config.toml
num_hidden_layers = 13
hidden_size = 192
n_experts = 64
experts_per_token = 3
d_expert = 96
d_shared_expert = 192
hidden_act = "gelu"
moe_layers = [4, 5, 6, 7, 8, 9, 10, 11, 12]
router_score = "sigmoid"
normalize_top_k = true
routed_scale = 1.5
balance_loss = 0.00281
balance_bias = true
init_std_router = 0.0279
lr_router = 0.00123
num_attention_heads = 3
num_key_value_heads = 3
head_dim = 64
vocab_size = 23365
norm = "rmsnorm"
norm_place = "pre"
norm_eps = 1e-05
positions = "rope"
rope_theta = 10000.0
rope_fraction = 0.5
qk_norm = false
attn_scale = 0.125
tie_word_embeddings = false
parallel_block = false
init = "uniform"
init_std_qkv = 0.0487
init_std_o = 0.0
init_std_up = 0.0487
init_std_down = 0.0
optimizer = "soap_variant"
learning_rate = 0.00422
beta1 = 0.95
beta2 = 0.95
weight_decay = 0.041
lr_head = 0.00583
max_grad_norm = 0.5
warmup_steps = 200
schedule = "wsd"
decay_fraction = 0.759
decay_shape = "pow"
final_lr_fraction = 0.02
batch_tokens = 65536
max_seq_len = 512
doc_mask = false
train_tokens = 385500000
max_steps = 5883
dataset = "wikipedia_en"
Below are experts of layer 6 (counted from 0) of a mixture-of-experts language model. Rows are named router (the router's row for the expert), up (a neuron's input weights, with its number), down (a neuron's output weights, with its number) and show model dimensions 0-191. Each number is 128 + 24 x the weight over its row's rms, rounded and kept within 0 to 255. Numbers have three digits each.
After each expert's rows: a language model's description of what the expert responds to; "gets" lists some tokens that make up at least twice as much of what it gets as of all text. This comes from a sample of Wikipedia text that the model never trained on. Tokens count by the router's weight.

# expert 32
router:132134107158123140152160141081105103152113100138096083147096143125123124192097137138123154115169117141119116119077161121179111164174147129136125119112111142146166107111134112112135128086098100143156100149158091157179141058142108120134115123135097103135107091124127092074104154095120147117140139131176132132082169136156103121133097122131107132120101153132161116128126119135109146137141142113119156113151130138167169105148125165114124170138091119112087092126151119121124109158133148126134158156142147109108107093101147105137171131151168150102153089159105117126159132119129109121
up0:164117125120136142101141114134102126120089084131135149164086088139151079150112082143146134146114110140085120165127081093151119121065102132157115141149127127088138101080136143092099133132085107150188083132136081150129127140139094136137137109067145142111150110106159105149102096159120130124135110144158115153124136098136108146130108130103123151117084114074136125151116162198147117125129189103107125122117084126125147148134137137097121119116151104134113124114120106132124131130126159102120168128133115107089147138083109090152115119099152117119148146152140128136144130156083136143
down0:132052148151113092162108152151099126114092151113157123100186115170160161099100136096131136154133143133154141115148124120103100111154109101127087157115127131147104093131110111158123146138119127129092121199135099141158130119132146133110177111161129157092180116080080170131125145152101105102128099143128131120172084120114138113137146151118155160116134152113115138102144153138127099120109123157133103101149141140132096119144099100131086088107148116142171121127112146103147137103111144142116111146183144137137157115183147134129116125146161125138115168148127133160119119178146135107
up1:109132125140106176102130135127148117122107117114169114121082123140134154150125155139105109153105170143141128116117117115171112129129054116132141106156121114081138122104150102152085159141151121119127120161169135139120146123130120087156116122138174100154234112146178120151124129115119117099118087140151132112131146093137094112124129127106108142097144124154115124143125156153149145172116135125129099172130107118068110123093159145119094150136158144124152091110147119113143118127143128125103105132192104126109107115128127158133108130100141122132109076159194129146124144102161114109
down1:153143128136118137130159158191104111092096167117164127096131129112094149123154150098146110128110085101124101110147121154115134150112145137106117107121124137101102157168090152144105128096128103115154110144114125169133105119154148134097130132117149109141132162160131120107173115153107131116112122134166101138141119167114113137161121126134107119131100117120107109106131070126101126147113171150149129083135145127110128139105142153077144162077138103086141142168147071116129110145123120111081127147194088150123115136142101134096135121096126078096103152151142189132089180120146112137
It responds to: Single capital letters starting proper names or standing as initials, such as D-umbarton, A-irdrie, Lewis A., often after a pipe or parenthesis.
gets: " A", " D", " L", " B", " S", " P"

# expert 20
router:101135110143120101135144127144098140157100121100151092093119135124190139134170152102089094160155089173105162116110119122121123146178155132154131134117086143120158106119169092120110092105150125140157112154151159144139131141127125126156142084098130103107121120183150135103076132120144145177085132142098135110105145150139113097133127101126097117119150157149156099145155097111111170158106170115121149054135145158133118101149094149108146111144087127122140157138117138108106131158146112102175157159130144140089110105121138114128127151095109159136152096106118151141125111101118137098
up1:125112087118122108133131134130143124127143133116167133144129132137107165139096159120100154152135117122135153098163116156142137131143155140135160179150154118087128090114116191114116100127130156192109152124115110147163134139109146110169148113138111127116132090121164137116056121133138116135142101128102113100120117137130080085136106126096124136087115128100119086115131145142123123126100138102153088132164115149093099152141136141107130144134132136084156135203139084111135106108123120085111153066136175098122134154150122100183145166115117127118089154121146135156151128143112118068
down1:104099147108118150124077112136110139132134091126124132124126147092100103131169110181108169105103144129138156120088103188177127109121149168127156120099123117092101104132104160105135132187167113095114142124136131119100122122112150153136143124107113144144101140113124132143127103115080146141094120160114118118120159105128098143167155136108191126081145109120122102090104151123167144135156148095140129130085107153094091144117146133111112137139115159153158125118151139161113175183103129084124169144138177125122131099137115132135122123131105139126121143100145129150107172067114164135
up2:140151118145113123161092107149165152117134155133126154118131124178160108142103083119160116140125121092119136096182116113115101109143174143062110157142120124081117165111150126103138092093176106102129121146103110158127087120119136092168099103128137109131121130149085126134152128104124143137143144149091123081150143116090111174142107125106148124152129117113120156103128109132064117122141080101131096169147140148164140159171120128131091107120119175131113131104137139091155165118109173100120114106135122100130093096170163102132138132141172144154125114120147115098113138132132093116
down2:121097114160142169182120131108108117134170072143133157154101146140104086132168152152126095129152094106180145130089103114126118171119129114126127082097122115117141101140117108098127134122154145085097120110141142090138118139123149125112149135062108142121128123136106148090140139181139129132077111157130106142131141142127095141130112156164116129123129101122156125161129168110162146120113109110134157186118137136126128091135144110127111147148100134114115089129123102108061135159136104120104145115133084144145109122112149105093101156154085148122134127090109114099133129092136198089
It responds to: Opening parentheses and bare spaces before numbers, such as (6,500 km, from 1924, plus math subscripts and words like same, next, each.
gets: " (", " ", " same", "(", "ec", "_{"

# expert 22
router:131134123157148178145153120138097108145113092144142139126140104120123124134132165072130130105101054097138105116118128101118138135128135133154089104107107130128152127123116113134148163111160114113136121104133096121130063140089121063101140124095120128105112102128139114107119149157105141107140092077144150145148144134128101142125125131075140125131107086115128104151098161126138162128173125105123153125152124128147083129110136140114132119165099183118130159148138133112134094104130132128120139105139119118084164110128144076156156154066157161157170130097119123066113126093097178117
up0:115119165161104105130127120148165122127079115118124144128140090162102150136150127121177136125133113094156128125088111104100143091139130073143111125103139105124166128141146144103157139132163117089133139165117088095103087147139142119140134103119146121146152097161128091097139118075094119126124115079157096107157114090156205140133136151134141102138134146097120092160135118160175128124114112144117141122124117130091137145125146130130136161116150146107146147146128097128167130113160124106152115153121107147124125126109165108106150047108081128086164134135133155159147080169118124105
down0:111188083164120094133126138138115114137145128097104134090152126136141084184098146161106121151122145146172147128127185130077138157138075134125128120096108098122084179102096090124103127080142103132114113134127130105120117147166093114109118138118126096143107145138123084141183132172171107138119136135113127126100153121168126102087131142171125127134089131123133134151138112124123138152140174113126100106131106128144144146122093140075148155085096127087167138131121143147140111163145166151099137069160150126117136148144154106112130106094127130097126130121140163148139144140118128105
up1:100083107143135137074130142141121142091125071157123130115154122080088124171158151112104097114138155141115110100114142103163146151123102119094132128133133166142155131131146143116078156102137176110105156068112119129124139139147153075151108117152173115100145099101164134103126121143113163136154109141109134147114118122093092149103131129074118122121141119083120131137124160155122105095122137179112102125162152132145077166123107111124119139114081121113145139119128087072141096153120123173152128085108144116092111144137106147117149138146148133124149101169157119118137162138127158111
down1:152162153140122108131115065117111152127158150111128151117089123147100146131087135167154109181146142096130143111127198133107164069125104147166109128126142161110076118108143129136149130098118124159137105119121122090146115124135089126139140129130107122156122141113161113131143148159141074118146100179075115108129082109116086086133105156134129135125141130139170160107140137090203143126115109147133159094094139137149130097132111144133121112126141115145130138111144127150146158100118108136076106117100093112155124086087137130160105119087148164110118143123154123158144146110139140117
It responds to: Periods, semicolons and closing quotes ending clauses in prose, plus verb endings like -ed, -ing, and participles such as lost, transferred.
gets: ".", ";", "ed", "\"", "ing", ")."

# expert 11
router:127135109166112158128165047139112096171145070147140104084111129106108170103121144131099133170114108121149129107126132116143076142167108165106125126134176114121129099105134119138122119119147116157118135133121106119142094100139179116133133109098125130129070115126107172096137172159086130131131151120151085100090171120154102156151134124140141127093090152146134120161110129115128146149178095099121141113102113189171133122146122111070145124137115132106097128109176113113116137114134137113126119130124114109143132119118129149178157148126155129129117113096124098126131111093166131094
up0:104137124082103103138123140120103120130156092129149141186121110064116105113108163121131127154101158115117150082086089101130103136150100086080117132119109154096156119131182138122124144175092120124133116084135130144096162134095099103155153143105091115090141115129121120097108091147128121107108136143122125118142130111148131168109141114112149168136091150133113098108109130142160145140141151113090116114135176137164117133129105111096175134102133121127113089072143106123112129149123122088132122091140118121187122109101125112148122105154163117112132107102194133127082149126159146101
down0:134102133127127153111106099100122172114126093126124121140120161138093127135107062113151159128122142071106150118155141110122155159117139096177120137132138152155148101148099095105084148109129184090128117130104128160173106093111119142104136147112169115163124103133109108089099107167084125126130126132119124172145113138070127127145122107100163102135105118139100128102127140133139084126099154115121148139175118096149134114119135103130110136158107109117133111169152090113112154148104143123145086141153130087161089138127100111113123099124123167161135188178124121145101181146129121132
up1:119100120166065088123116141176129148119143145089129119128156125127133152123142124096106143091138136151124078151140112147125123143135156114145128078128177134134096130129122147106112096116091127113118112145177096106111138092164130092129134093127093121131140115145128187151116101155152097075132131103104100081128127090153129114153112169121111098119117178137146144128143123100111130128162115111159112086144129123152132147113116161109141127080072139131127091105195157151132114135142145125141155129071131134109107134159163140165104105140116180111158132133086140137148105119118123152
down1:118127127109138136125103130129085146166141121140142120161084159117145136124134132137159099118142131078077108120102119120110110133131115149123136150104128100145149101141125136117125137117176093157137157122139106097170131121176103142160155156152177140131110135122114169152142169122162153123147142185124131096129162162076138143116132114124097172149116118103078127147154139127132128127137129094151130157145141080102069074085121143114133112150095137114151138163105092151155163089110152135124128109146130085146124111124129185135157187138133120127121147149146124088128099125104183115
It responds to: Periods that end sentences or initials, plus closing parentheses, semicolons and table pipes after numbers, e.g. "W. C.", "(19.6)", "Linfield (26)".
gets: ".", ")", ").", " .", "%", "}"

# expert 29
router:096105121093118209128136095122143126122122134157144127147109131117139134140127109139135097158130088096098122129088119153172105155166114098129111107129102167131124114167125113147091110132124112084120085097152083144107099131114179091174152106109096126122088111131092103140117110074130119107137122119097133128132143130122099171170146151107104116104109137089183133156089104080146151151152149112118120099139132125103145161113132162080126117122119137124100166150176127173089121148137111110145137136143120087132107153099163116123131124146142136116155123126125106120114103092091115102
up0:138141135157103134095107108121093171153090150129082127101146108159145123086154126104142142158135123161121141141148144155124130117147121170148153114171142115102148128130159110122108130109104174121179135150155073129191095114128140147151148162163124132120079128122138086106153154094100131158137113141094120140104125145127140141140163147113104157157132120072141158108121139102134136113087103071101127109167143136169124118120131162110128074130106174091145121085135108127109119119142158134159138123156115146173162130129122141127116079148105142151135126121083105162101087113116137121
down0:082127151142175142164171097091129100153134108100150093151125143110152126101093101080143155111098143117100152139115078101131115143134137149097123153105094146143131105154096143169109123184149141112122106116137111122142128121135125135158098112140144142106116087136097094175135101082148116120107094122130116130120151077093125109093127108141135153124087125214091163172106112157105115103103136132137130190086118158109139169112098125122137139134123117149127149168115104138113125159115168141119115107101118121118074132114137143118135151121119122102100141144094153136108100124128134128
up1:101171077125150109134128101137118144144135111127119109159123091172112120172138101149137120144126155157127137112103109099151129126101097156096134092129109121140109134111116132151128144152118128112100149103132136080152123129153122068145136118137128138137128106090103101109115107152137128117159087120105105132181151119123101108103168173186124144106120125118113135153108084165118146171135112124121166108109113108113109126146124166132145113108146142180184140158120145134116105124141165119118141123117156155146074122124141105169160108184098144127132090190064139158123162126104150148
down1:179071134095139133122163137141132153116130168116102129114075202147111180113139166124140154149125091133142088128113179158135158093125125099138113146138121132089103113108139086151126125121094111121118087100143136126133178145109125131169128114117161118128118170122112129132124094146126130135119180127117157125161133137159139138127172144109154137151189119115164132110079129100083098148097131123121111126153134106120141109128104157104112138151087084116143150109129135138151105101113125138136096112147110124167128109124148123139113140089116111138145137076124120117144098153085104065
It responds to: Function words in running prose, mostly infinitive "to" after verbs like inspired or helped, plus that, which, who, also, not, only.
gets: " to", " that", " which", " also", " who", " not"

# expert 42
router:134135109133116168116134099076143126134127133127094136072123116130144097157158138134100118099135129143082152139122127111160125155146107145140104148100137127141122136102145131118089107120130124135107117104150141128085098144131122088094126105133109099110141138139127100129072121092101146160158147094110097108114160098161111131152120152174132144128122101096127091142111145099137144122160131150147094156176142125123153161127104164127109171130053154112093081123125144192114136092155116104149139147119135099130134135078109088140147114073121104139149098075127140098149101097159096119
up0:124139136117126077169106149093127090126154156154117140111147106150142138139173159160122115148120151129102121124138143112094164132107142152158117101075160108158097170132125158092106138105112081125051103103112127111134131100179119110099129177081181136133130100124092120118123141140091133121125156128182115130146121174111118088118127135085159147114163150128118115129113111107102133172114131126144107155132068137133124122135125145094154127144089142126142123141131146151142143116119126169103134149117142105162133128104115127169103142153102112139089118101090100115186097115132132147
down0:115096096105144105151146155136149140141095110109168138161136110152103116102110140118119122120136129113122184135108119096126101154124122136093124119155128114115140148105103127208140147134131130149101137133128112169114153109140147173141193114144092155127170120086110122156107150132151169089132150186109112082105116116116125148170154114118130132085134105152146136178164144094123141127112125153095131138096101140112161131100177153132135108102134167167119089112154110131119102147140157114137114172165095129114138102124121155101098145118170158093148133142155155165101148125159106119
up1:163139117129138120137187146071109159131110186107100135120099144132111126126133168102097138140124093116137098145124128136156070116171139138145123095141133148167081182145147152132155145082111095133166086096091124108130130108118129123154136138192075131162151140158126120140166128166141131143172197142118107120121114155147112155090114119115115154138140135113143131107125119118153142109123137069152148091123162133171138158154128187137137163127156135101105139105117118097134156131118156111139123111152099146127114113122141147139096105120143089098103129139161141126118136141128116126
down1:136130135091129134102128147131124118116133179144116138115126120127109144180180103118132194154182149144119176121109166114152113134107140116123122145148136143146069124113157146098148155110120134142132139130119158133084108144112141078133090153132162121084103138086159088115133147100076110135142120119152129144130127115143139130149127120103159149129087106161137133088119099075122102111160123130159110135099160161156156117147140138114118153135101102129126143174105142147117123147110099108109104146131149080133126101194103082108113131095074160161123099102117115155158108127107146140
It responds to: Forms of be and have after a subject, such as was, is, were, had, been, and be after "to".
gets: " was", " is", " were", " are", " be", " has"

# expert 31
router:100156103196153179143162132134134120118120108101158121120132118165171129166158127107158108113181145156081154105120122123189097126160150132115119080147153104155145138142175100202136151110114127136124123151135136146128108125097195156140142123109118134138132116120099112142158139129116117160154131097118090143096176095161116148124130092076118138119156078118139109153113122095120105154133130144100130123147137138116141115116121116084111147133131149115137138127155117097113132133147106098123133139151117135148145092087138086142139170095117142164127104098115158131123128097133085110
up73:149101117148139097109106165108133126073137110105151092117162136132121115120109150090106089123143113117102129116119183102139147157129127101090124098129161161112134141167118159131150117090067128130164119119140146117130113172096096131128164152123115133135122140068149144135093161115127149110116091185110153086133173105124083126094117109143146113123150131105120153107143109136086105126099160132104110083130097115126121107116138120122151093078146158129119101161110115136077115155115144141114124081187129162134112124122125126116117164147142157145137118173163079128093149123123117128
down73:163127148108120176143093107146126167148124123137137135085093135135163130115186136132178152130132137112089191132126134149126116081145126165141123166091125132139111114108166113132111130137137125144124118137110124159124168088120133153149132099090180106133139114159134086102114119135120098173155094126162116169136122135130146147157175186077120142125119079126103116114129173146118091152119124127156138080133158127148111140152151148093141134131107123107125129107135152114143149071133118108096156127107125100121159118140105109142112142119125098164144115080114193114111112139095103116
up74:146155133124127152139160159125118139118141150131109116127120129139149162093136135121146163162125128144136150099083107138132108113162162172129156095102120119138092145158156163149138149124100134121143154125134151124154168122138131124134167154098193123099121152124100107172159158131157124141137184132147107144126105141137115129137133114163167152126121132109163139064078091155154107107133132139144134089134110190123167123058118182095103173129122122116135109165136144135117118163141140122115121127149158106121125125137156107174109120119129126107123106129055124081153117082119133149
down74:136139106088086132133144125124122171155131110119139092119124126098127101144117148158112152079177118178141163126112144115097137134112134108100124087155154130089148117111120092117125125149147123098091139110133130098122113134092135129104119108080104110157141112117155133117147101127164129076086084138156108115150112100066089091126103121139145105155162158118126142170201134114154124135116172153116134117122125134113116139144143116163111120137128123131153142160132127128096143087137116164109134135165124126157095152104141181111135125129127168189103100149087154106152112165154095130
It responds to: Prepositions after a verb, participle or noun, mostly for, with, of, by, plus have/had and occasional participles, e.g. "reunited with", "columnist for".
gets: " for", " with", " of", " by", " on", " as"

# expert 27
router:141145068121165124127134085101092110160122070147107131120118124150153126182097111114111112094117146131119097136134111089147125143140145130129120143139131139127170085135113144186151082086119111147139126120148106170106105138150122141124133107134104120129109160125115085099130108130087148142124175129114132122085158141135121117149161134106134124086099124137176114127100151130145140110113173166141149128197136133155102142123120090144186161125077164127131160117109120109132096125155120125116136128162127093114116147123140089145142164147137152149174071120102151136139119104120165099
up0:124111126160131159116095153125155131110140106093153150125165127153149117106143106109144107124114142088148143118082156100121132153099108151163151101057131151158173074116125133145139147124195101092122141122089105110094141145142099106185127131133141154111163130119152107104080098132124143134127092119087168117107138179110143142099172155102164123161091097150118134125137131123145128102112125125109160131136074124097146158135115135113135156153110166115152146093139142118101103135118147130133104121092100112139099165140177151136137112119154150106105138092136105137136111137164089135
down0:135092115134123119098092142122146143109131141146117149136076104149163124101145141122085087118144157127083141115127149142137137114066131122096134077141131160155132122117112134153192132137126160101112146140165121098084109116118126121096126121148089107158070113182137168134162155147112168139095123119119167127068129136134134123137118112170128147095170186124104115136109108144151135121121127095107112109116174123100141119094108135123095109103125116144120102164087161107119074121113157122115124126082094116134144091147103143164129111157119114118118160146120119127102168115118102144
up1:130119132133110109140151119151123096152153130208108148158110104111146149200101131064124119145111106142129123094136148132146159160116145135161150100098117128153106145142122103123139100139117130160141086085127097104088090146123111123131122098148094140118094144095102121135098141116104150116133091153093157154101100104158117130134108120096154103100105112127131163113135148144125103143121162101141124148125139059120109163140138159106091138122112163116147157137157088091115132062132174140133148145141140120117140134107134120127144141144078153126122187154129143181123138129107143132
down1:138098146133151133123121115154111129089103156126150147132146157129100092113117110122089100091139097143172079142147111099141132113068144155146128171120078147107139092138158140123174130128122163132103154107100135125163133145133143124122054123155155162089109151143097140143152110100169114113093108100176143170128184164129129148128102110114121101105118110127128108152109132119096114122103116110148161134143133162133113140122101126099134122162122156153117148069111163187164090133113107121130092110115135120149147138141105157112116124092080095134130101145109125080123122143130121124
It responds to: First digits of numbers inside tables and statistics, such as vote counts, percentages, league points and coordinates, for example 62, 66, 10 in 100.00%.
gets: " ", "0", "1", "2", "3", "10"

# expert 3
router:111130101147140145149176131088100088194115079136107093088052128118093129117099139112117107173091117136142116120122148114131094145171119148111140127160119126164138151119109082100089133136123113101128138122166131136125122129107107123139125107109097113111147133145123135097107142120111176158114147141109104113094144155147120131128129121109096100104105096073136102148127134119123154193139152106124138144119123085126065118163130120096104152094129116127142125145107087093079103144129103142136146139137107102096105111114120145156167134144131138159156110157110108072097133109114109106
up0:128149099142096131099134137138133140150118101137108200112086143071116140139139145117118161135155097131158123152157142128121111141122159138115147120124117090181148091117083171116113089077136124137183120123146122157094100157118129139148136119155125140112159137161157152149058148084124124115129155104097109138115091146133131103126123161073100138142134156143109091141111156144127095126153140129131127158096178092153100120126117143142131147118157145125167103164088104135092114135126131132138130112156154082163135120162130127161131118122151142151129153138069168145137124171124144119
down0:125090121141114112088111088079137158098082144103093127114137127130124126141123082124145151173146131172149155108161109142146077128115149136078174127141149151147150128141107142153119124131114160088157149107128087163126110143130075152149144100132117102119152094144100152142118133141111158103115134164125123139135123110165138127142156126116132185152128101132072113118109128141117102128180105164155045138145114117122096117116081128130173113112130122141151155134116119117097072097137109128118119159134132134093138151189117135134132110085108139096140130134119131106140137159149109159
up1:112130126154122141131152158159143115140114146091122157149114148168103115139152178158154113158094116117138132134143158135153180114153100101119142142151172155096135113097127097159107121091142126126092155143155145146183081162151132094120135106127101124160129105125112148164157158167104160124112127121140111132148117133111093158120138172177132123172162108121113136109110099110126091152117097149161118120126067114142113130090113140140128123134121102104143144113162129135119152169091111105099148158132115098181142116119149107073101146169146136176139111124096156136163159164132109135
down1:157131146139120101105146122133100144146148133125101136126117106118068123105123109117085128085144140088152096140132127162146141134109115154150129150116152114125095140134091096113141158180067123145134090165112067156103162087130132112153089117122145144128119138106114136104115114122092120115143120110164143127111158118126105077146135101127104137106143163130129122133163088121078134101119169115161149130159149159152118141130189120164148145146147121124162172122146110126140106106139157164119116152115129164148109098098179063179153132110109138162116136159137150106163135133151122113
It responds to: Spaces, commas and colons just before a year or number, mainly after month names in dates, such as August 11, 2020, September 30, 1993 and (3:59).
gets: " ", "20", "–", ",", "19", "."

# expert 9
router:119107100161111125113131113092102133210109102119110106094131117131148154167138146097116089129135116164099125123130119132145136139145130162118125142099119198132137150136141106111105117097136131112118134146152151129131114129135116111115114103092117121112111107171134117132126095166124143156104128114125132119109147149144134089136179144095051103126139143151172098149149111075130135150140158132123200125144147151088135117129125150137115124145107144100125177137169087129112088110167132097166166144139143107133100084138131108122109152076130128130134069086111146156115097123135122101
up1:117121138157137146097104124121115130102126089129109138110119142180149136101116164105109117121105131130128152097131098120081145104129118141149147074135137120163106098118150118116116154140122096148124142136153200163103128115137106107130144112137113203156112144152159090117170122131144177118130111109098140117104153120142154144155149165118163133094153136127105105152168102115160112106180094112109155096088145145146101099138113134110100151133144159140120151093121103137175103172124134144088124171132152151106166123139125143100144148122113137089120143156115105201103107123124101148
down1:109137093153112069162159131152147146112136132090113089106137099102171125169129130158152139104115121177107136115137103095148145125111104110099140126178159091130121111078109114171134121101120088164129117128116077098159139120163144169110132138139151131121114131138139103166155108114124125138125142131092147139078116128109146142098150115119144126131127166148117097115091141132114115142149160119107146116153141120143162149140113098106119164142139129169134127141117171165101176087134062106123140106130059111161108155132155139130149131118094112143182114125092132112128155119169111145
up2:115119123124154127124097163151152137169112152144139130160115155143127130128126105077153097125072156146104117129110141084121132160091185116158096095151132113132111149127115101136101107164073154155163113131094125114135105100157124084158121149088113099097144136177148124132151123096147109137129130139158130133157205134149128146153142127140087109122133140134098113135163115170121139135137101155083132164117118129146143065128138125112136113152144129135142093136104130134075125100128152146099168137118155152160129162139147125152143160121151148126088101127094104183117105155133094120
down2:089162085100123142140086140137103143140138148106151135152105136110105111125171122135130119124152128146158136125165155034162155091041090110158109129105122123136130073068114116144143133109109150102127108131151092127137133157130118082136124121149080135124156126117124123144114191092153107129151108109144146136159140142110162113160101136126118082130121123102113110105122144157143118163188124096149136117179140116111126139123098163117124151137116134111136108122125142138163159123143124153146119135165093131178127105147146124108127140157143171105129109122130127110108113148145130163
It responds to: Opening parentheses and brackets right after a name or term, usually before birth years or glosses, such as Rob Graves (1955, (born, (incumbent).
gets: " (", " ", "(", " [", "(s", " (\""

# expert 38
router:140179104124130144138184096111134084124143104096089122126139128170153120185117141120130185134138101149116148129127131124097119141140163167118148121141158133132141115130110133140099118099149100132122143138106113141113117151126140156123128118121122110113089070158140104138117111150148145169168115107099155097118169145133123151159160100168136128123163134114187131122116130107157126134119164134046192099148127170161107136113128139138171119111104145134110096127155133127126069128154132158119140122155146096141154141104148114122097149119136090153137121123096152082130112116086171111
up0:158144121133133090105098092140148122137108149099130136106163104156125093119059104128107144108136174155143127076146131102109156118115111097158131143134146142085114096146119157133177158144187101111126086184179152109096109132145130138136124155115107105105118087171163166112114117099102129129179134125111137118165118151113109125158119105136109147102114125103123127131109112135104157125122171173134138124103117162144120154113150074117160135087123150122117144106117125107129123127112133171150106114094145143093158178134151108136136106110116125118126123106173132137122098080107102093
down0:128158132121125153152107116091142109156133101168192117146063158122155176135174169133144145119143133126110121180106125130107126080157120151168120101123126101123168107120128114167102115121105148116106117104115117117167137117114125141132168171105111133108125095066130138124144139097141110145135147123116106121119113087138157147109138139129158115105126123134102144161135122151137079151129095146132126138101158124121134114106095118131102124194155122166152158158152103105146164119157154084109171120107129148151140130064125121143119155156140132114172152117117132100190136119151118097
up1:096078139133141156080120149161120087133127077156108104149122077154105134183125178116067097170156121125132128092099139140154153142121112152119092144128098127168150146105154141120084142119081138136124126087156131099117157159076120150119154113117128147116081100135129132156169111139140123104129133121123124121074116116111135161108136121087191113151087153137107124141137138142142148095103154074124144117120161161123096138123121103123151143138133106183123107086080127152124132143143153148129115116111104122122180108101127146120109131133128114150101119136120103145116113128114110129
down1:149142162117130110106144192120110143141156151144159137086119156089114120151095140148089120124159152142142150120120103166170176154124155142130139120128120089129129141116136116104079117128130131100122122109140143130113139164107125109152116092120136129167115123141105117085122113111157115109104120107183154141117129118125162115112139149081149160170109138152144152133131116123144117080122109124143108187168140125128196128132108118163133146159151136163144118148141079121120128122052109105142119111123165105147140173119123130094131087117125130164117122135078065081144123131125085139
It responds to: Prepositions such as in, of, on, at, during and along, in running prose, including sentence-initial In and On.
gets: " in", " of", " on", " at", " In", "In"

# expert 48
router:146118105128086158128145113117132119126131103101144123069135107134148175129131128105107153148166164181105144138134131113176131133142130159074125126136079152134147110130128108145092114134163110146157119146122129163145134104149174146101154143094126111100116103144122096088080103134148134104173117109083107136134202124155098138117144166145145133117139133121147120153136118093124145126113172157096148119124128159149142176131173116133177140129147118115091153143068116106104136145128141114131120121163160072121124125097122153126083111087150139165158110123114161115136111103103137108
up1:120112122102113146164152157108125129158118146105111105110163174127136146136167156184180101144149144093135157153106184097156140137132107127129146149176103145125098135118097134144114127158142124109130133104180129138154131105164141152086156135148172122174120104143097131143166112141129125138150139129124136145108145157111116107110112151118116105167152111149152136113071090114148118145154136127095108140150116155138135125130119139124152105117152164074131172132130146127088140118137161144133113116077098154141103138148098145109058165145117110103115134122067168100139131175136122106
down1:130151180104111147151125097096156099099148097113089115136146138152127174099103145116107134100117116102110168120096134140137148162134113142111153116119078127119102087107136114045080112169128138112153122174098160094116098119070098149111170131158165132112151118134098157125154108145110162115136121129145104153117103148088108133131077111124121151112111166114123095117114106128151107186125119140164130106124150102141156114090110121131071127119158132133124147159081137093130128115135124119131106153108153112096115157121138160119117082139125144137161115114125125132141120083118112152
up2:156128137150166094124151156154131124146091145130119153163119167134111093127108110147119155093137109102111167103136140107129114134117139155134101114169109158098156115134101100163116135121158145135141120101093140115123129068162156130122161133123155103143110088142162149131151091143141144105135086115118131176125166105138150103154082169144133095113106122145110089121142146118132161166119151132169138128105108162114152120185125140117126109100144112158153093138094195089141095140110148071180126131133108111143123104088099128135108144084157152103130144138168153111130130130099152131
down2:105122140135107165068125154108112179116182143097142118129145092115116105126145155160128158131158114150149149178111161122094201107122146134149141144128167139151126163123126131115123132110140117117158156158080126107161129147119150137127086129122137116101123167117125099145096133088119128144121176103161154129138133117114137134095122097112078169142197140121132138107130112139111138105078142134084157121125140112115113144168129147114126114144137117116104130175116134123151147123110074101131088103158093088110130145164170154135106105147128129181087127093115115094117131120138130135
It responds to: Prepositions introducing phrases, such as in, as, from, at, into, during, plus sentence-initial As and dashes in medal lists.
gets: " in", " as", " from", " at", " into", " –"

# expert 62
router:117148111136119122123147134077120122130125120066145122128126104160122138122127141114131163136123109167087099117089132120129089152142106135069128114113110088129120140159150125106127135113126095117129129174141115162111113068136134086100106101124140150094109129131108133086085164110100126153142101097145104133132135094148108118115093168141149170110123155143143100128142117148143122189166149136126118088141141176156122128143090113070120128152134136121104144160083110159116124129131101080124138137145131122094096123109133133154097113053133149174152098076103124145137100098151122121
up0:079143116113131122105106178175128109116112108137114119089122117148146131118099167129192095141119156147158129134146124141146088098149065100166142158120164136120114134107119123086129143098092114111171141114133172110121140091146185086110100128137114132157125154120148089111107112159145126098135092134119132127146155107148114118112111140156174167161152114135113144174105168154166119168152088177085136120148123135113100128167104161147121154118135113124153105111150138099126121146141171118135152130147120146112140137119152105120148106170134134135125128115140164122142135185155148099
down0:159123166106161141118122134133128084141121121160122150138121110116131113154140095149090187129103068124087126075134118144122084113100142133110142099116163115134131155144109132134111131105155095081122135148112054071138096117131178093135154125166145135149130104164144112099111120101134111113123138099145071113136161152134166112162129124129145109116110144091153154107176122085113145097143108131103090158120146147157115137125126098111129117165090087103136106136154080157106123168136086127086115138105162100124119135133136102133148133137150128151117131118149163138167131126111116139
up1:112116099114105121079110128144193085137143158152116089108139164149145141083086139170094187134118158118097086088145148126125146140155126130140122102078151102105124184118159137120118133137102094157153135137102095149130098165124123086120088134146130100156127141147141161080117111156185124125125127090148110086122125154132148114126088164125102159091135117139137129122167090139103148123092156109114123105098132135150133129138130117119124138113111085164104141129114129126144172095138152122156096114127093127134127138112127132176134145128146143132148101111143166117153142182141116108
down1:128162155093133135147161142123132095110090181091149175095144142114111106128133137132109138093100135099162125090114138113139128101092121148124122123152123134134129110135155166157155109068130095100113083140099109101109120113158090145107145157160097169134114148116146158149128107101109165144111144096154197125176139138173119112141148109154145107132140108107104174160141139129120150123137130109131103163132138143099144137159129114056057122125157094157135100122144122125139136182141093116137158133143117127097165151145132153143158134119148126144101140148106122105094113127106115125
It responds to: Possessive 's and possessive or object pronouns such as his, her, their, its, them, him, plus own after them.
gets: "'s", " his", " her", " their", " its", "'"